python train.py --d_model=224 --head_dim=32 --norm="layernorm"
Below are experts of layer 5 (counted from 0) of a mixture-of-experts language model. Rows are named router (the router's row for the expert), up (a neuron's input weights, with its number) and show model dimensions 0-223. Each number is 500 + 25 x the weight over its row's rms, rounded and kept within 0 to 999. Numbers have three digits each.
Before each expert's rows: a language model's description of what the expert responds to; "comes after" lists some tokens at least twice as common just before its tokens as in all text. This comes from a sample of Wikipedia text that the model never trained on. Tokens count by the router's weight.

# expert 1
It responds to: The word to (infinitive or directional), plus prepositions in, on, at, into and modals not, can, may; e.g. "stoked to announce", "in 1850".
comes after: ".", "ed", " due", " and", " did", "ing"
router:465501475487471494539532494588450475492526492492474496515505496460527516515458496487488515512505504516474501492538486532513542514480530486469493484555459513453518506445467524504519534487504505508529418500487485534518501484511459515501513502517482519529534472485538506535483466532530480494494493516476481534494503481495499497498465518511483522495498519487481522540529497501465507481534506512505521509521483477525524488522496508538499520501521492519503510511516480469499506527503470528536517493526486536501463526532446458508474497500509467555474504495503547489503453519459504498485489447427475542531463501475488495495511496467518498489549529470477475530493512517519520520539
up1:468475556510556468549472497486471465438492468488505492518523487548500564518477548518500537508510505549469468468498493459517516517466502528444481510539505531477507469525490523533491455492476520512501479532493529525480511518518502531496480454468511484477492506493496478526535486492467519514514505496502525488475497487526475489504517489496497506494486497483480509490503484506500419492524492501513477484560520490529520489456530505466501514519498526496530472492535478482488466529496483512516498492513515536475512482501483486442512520478490502536519566495483470495508470458472503501532480495538479541439492533495527500534527494508523538499531499513470475527500470476530491486487
up2:471483503508521533473555534517502482475539495502505470490542485488507479526518511468467466512515506529482486509494482505472479505524522495521483477518474499510533548483455505509478459490524563467510520484487475476478508468520522519496517487480480492492525484476466490479523500487509503451480466483478475528519495510503496465485484520504493480550519520480490482527520520456513465509429474500451460515544514480516553510500493529464526542491556487487528484478523478545493499520470456496543493472532490498523510452532524503492471540502498511526485507495530487510465525496510448501516494543461477517542483504494512475501481496515481465510542548506497519525526508516524577475480
up3:455512499484475497511514496530529486503536541495499552501506481531489496483525506490491483540543545516482485485511473513480480494481519506460467482521501533496520460498511473463493484496492503498508478502521537535471527460486524490493480466475489478485479528515480559503528502468455510474530530512482512467466502517490467512477529524511463472526471516459505544509450501494493483513502508493500492490565487542497458496502508507506458492501500511512512487538497484477533482530509493542483491487512523518489472492451514483506422488485478522552528449491479513531519520439508515482502518456505509500513491491568454489493527538490501511482536488545438534508504453502483504476532

# expert 23
It responds to: Quantifiers and numerals like one, two, all, most, other, various, plus word-start pieces con, re, ex, comp, as in con-form, expl-ored.
comes after: " the", " and", " a", " to", " of", " an"
router:510501478487492491450519521552499460470498495545526523542482471451494522550491497501466492504530509512457521471520520531477510501502495515497537524512479519467522488497453507497494553498484508487522454512493523490484486481554473527497530461507504474511490494498519521546490489537485440559487512502468481523489478511523511497500473534533446524461470521563501510535510493517459534453469500505516473483480493474513479492495499552516502508450502520474522469490478491506482505505461514515492504531514497518478503525504514503492513493484516469541481527459463506488513510494466496510474497463441496528537493545475491505519460494465523525492546512517550506511521467521524525468533
up10:467492544503464437479541508494543504542501516505460476505456511487522495446502518496486503454425488509507481499488482542484551495483487536540533486485460512477509523519481499459484466474518496496528496483527514487506496503504482523511512503498471511506489492477478507505507496510513513507489484517470456519467505480481483558486529521514472516514532460458466508491513499529490522485519538493534569472516518512505534527469432516500502561550508508510518502506486517490482518490502493503523488513490489524471466534496533488521515529487519520505514509477482536482487484521423522519516459482466500517454515492463470454533503465480530526488510506515527490548505492532466507497500
up11:541529475503527454533514488478498536521493503519497529506503491478491514520484474471481513493472528490447491484516462509506506489494493508503502509506476541482540501489483484560478523460486470503519486509462452474553508480512540487496552481540471481473513472502471504553457503465511487500461482510491470498509500493501524502496515486531505511500505495459530449545529513522484496531497533478528523485522493527494504506491493514530518514488532482525530505546458545476533509460513435553467514490442451510506493509492505486512477522467510475478463490491513507530504425494476547495490516528469498488481495479516468479487539490490482512516458509517502472519484533463555474467489
up12:503471482537487483502501481466506503530523473501482516507484505550484483531498526493463504497532482505447477497489471537519493534484514559511472474523459487506529484470548523511483470432533493496507479512562518499551489489541489510501503483511470478494504467511531507513497489499501458482458510514478496535499472528529514498492507512471491464519517494512519499512515441514491493505527514476499507524479488493542516520438511531491501540476519481543506491508512548516531520492482503509540523529488521542496465514493515526492488482466468524496508492505498524513537499495475512490496505560478504531530520480518529429540509493491506554472465528475511497502494547462561527452456

# expert 20
It responds to: Single capital letters inside acronyms, codes and Roman numerals, such as MP-E-G, Super League XV, JC, AUT.
comes after: " (", "\n", " \"", "-", " S", " N"
router:486514494525512515501535515520482504493519501501490488500532506471517514485460503517471540532532539494478448527525484521531522492521504541471503502479470472488525492429488533492487545471469527545536494495502495477526507450492444576502523512491495506483514486524535499511498498538508476511467538536473471521521488507498497520449484516498482510510539561504484474513531499512485486486488486528498526508496515471511524496525537509505476503483520511538498480515494456466518494541495467507505506527470524537468473489494469510474452487485589474491501484483458520481477504523502552498506485483481478504505459544476493508527489517482462483437520538490502459511492474485490546505489
up4:494516535478463466486484544538517456487476524510466510485499478494529504556486507504506470511468497526481494461501478507514529531499488517494474523513509466501513502499522496442507517527498514516515484529520575505485482424483499529465505500529499517519479473515508483491484486505485479505505490506518491510482473480496468479514524463502498473498497474495496492517456469432515463465519524484492484484511546475517507474460505523490546466458476489512505523487554491489483530518488500489536549505538515466522509522487477474470513562529487456497516510506444455515527525525450517491497473452495522527468509510481495496529476538496544518491546552511524527502465510487519520506471
up5:496517463498473503523497494525510476434503515512526484483530518557520542498511510495460544481527471492477491514432503475527509451520485475497482526512481471488490499478488510530495522520490473491466459499515521491472477507531456482511518526468499485522519464483507509493541456520481477512497464520516518505483462477477460544510536481466505558497499528535506517479442479498522525471489459508483462479526568501517515496487484519479512500457510484431550513508500521501535473518460516506535529504524524525490525480468500473485507520488510456475504477539483474482471505467516487472508469520487522513455489503532503511482487527522491528514497523518500487526519563463516505507523
up6:506499484535491507506498529500483519446498495481504488500487511537468493547506542451526502500522518539482475473537500512515470502454467479504475489530529485479462503500497431507533540494476517509494488506466504527519466482512475551520494507474574491491477417502504535486486492538507464495515496478471524488504518529472530509477523517530497485484502471488510511498483499495523529454532472513513530491473533497499448480475526518490529509490460516517508488481527472511493452467494547480465503504479535465470504512510453479490483504464556545505496511523488532509548503480511501498461499507481506498550447502479550509470516447515507495507473514495479492484540505509475531524500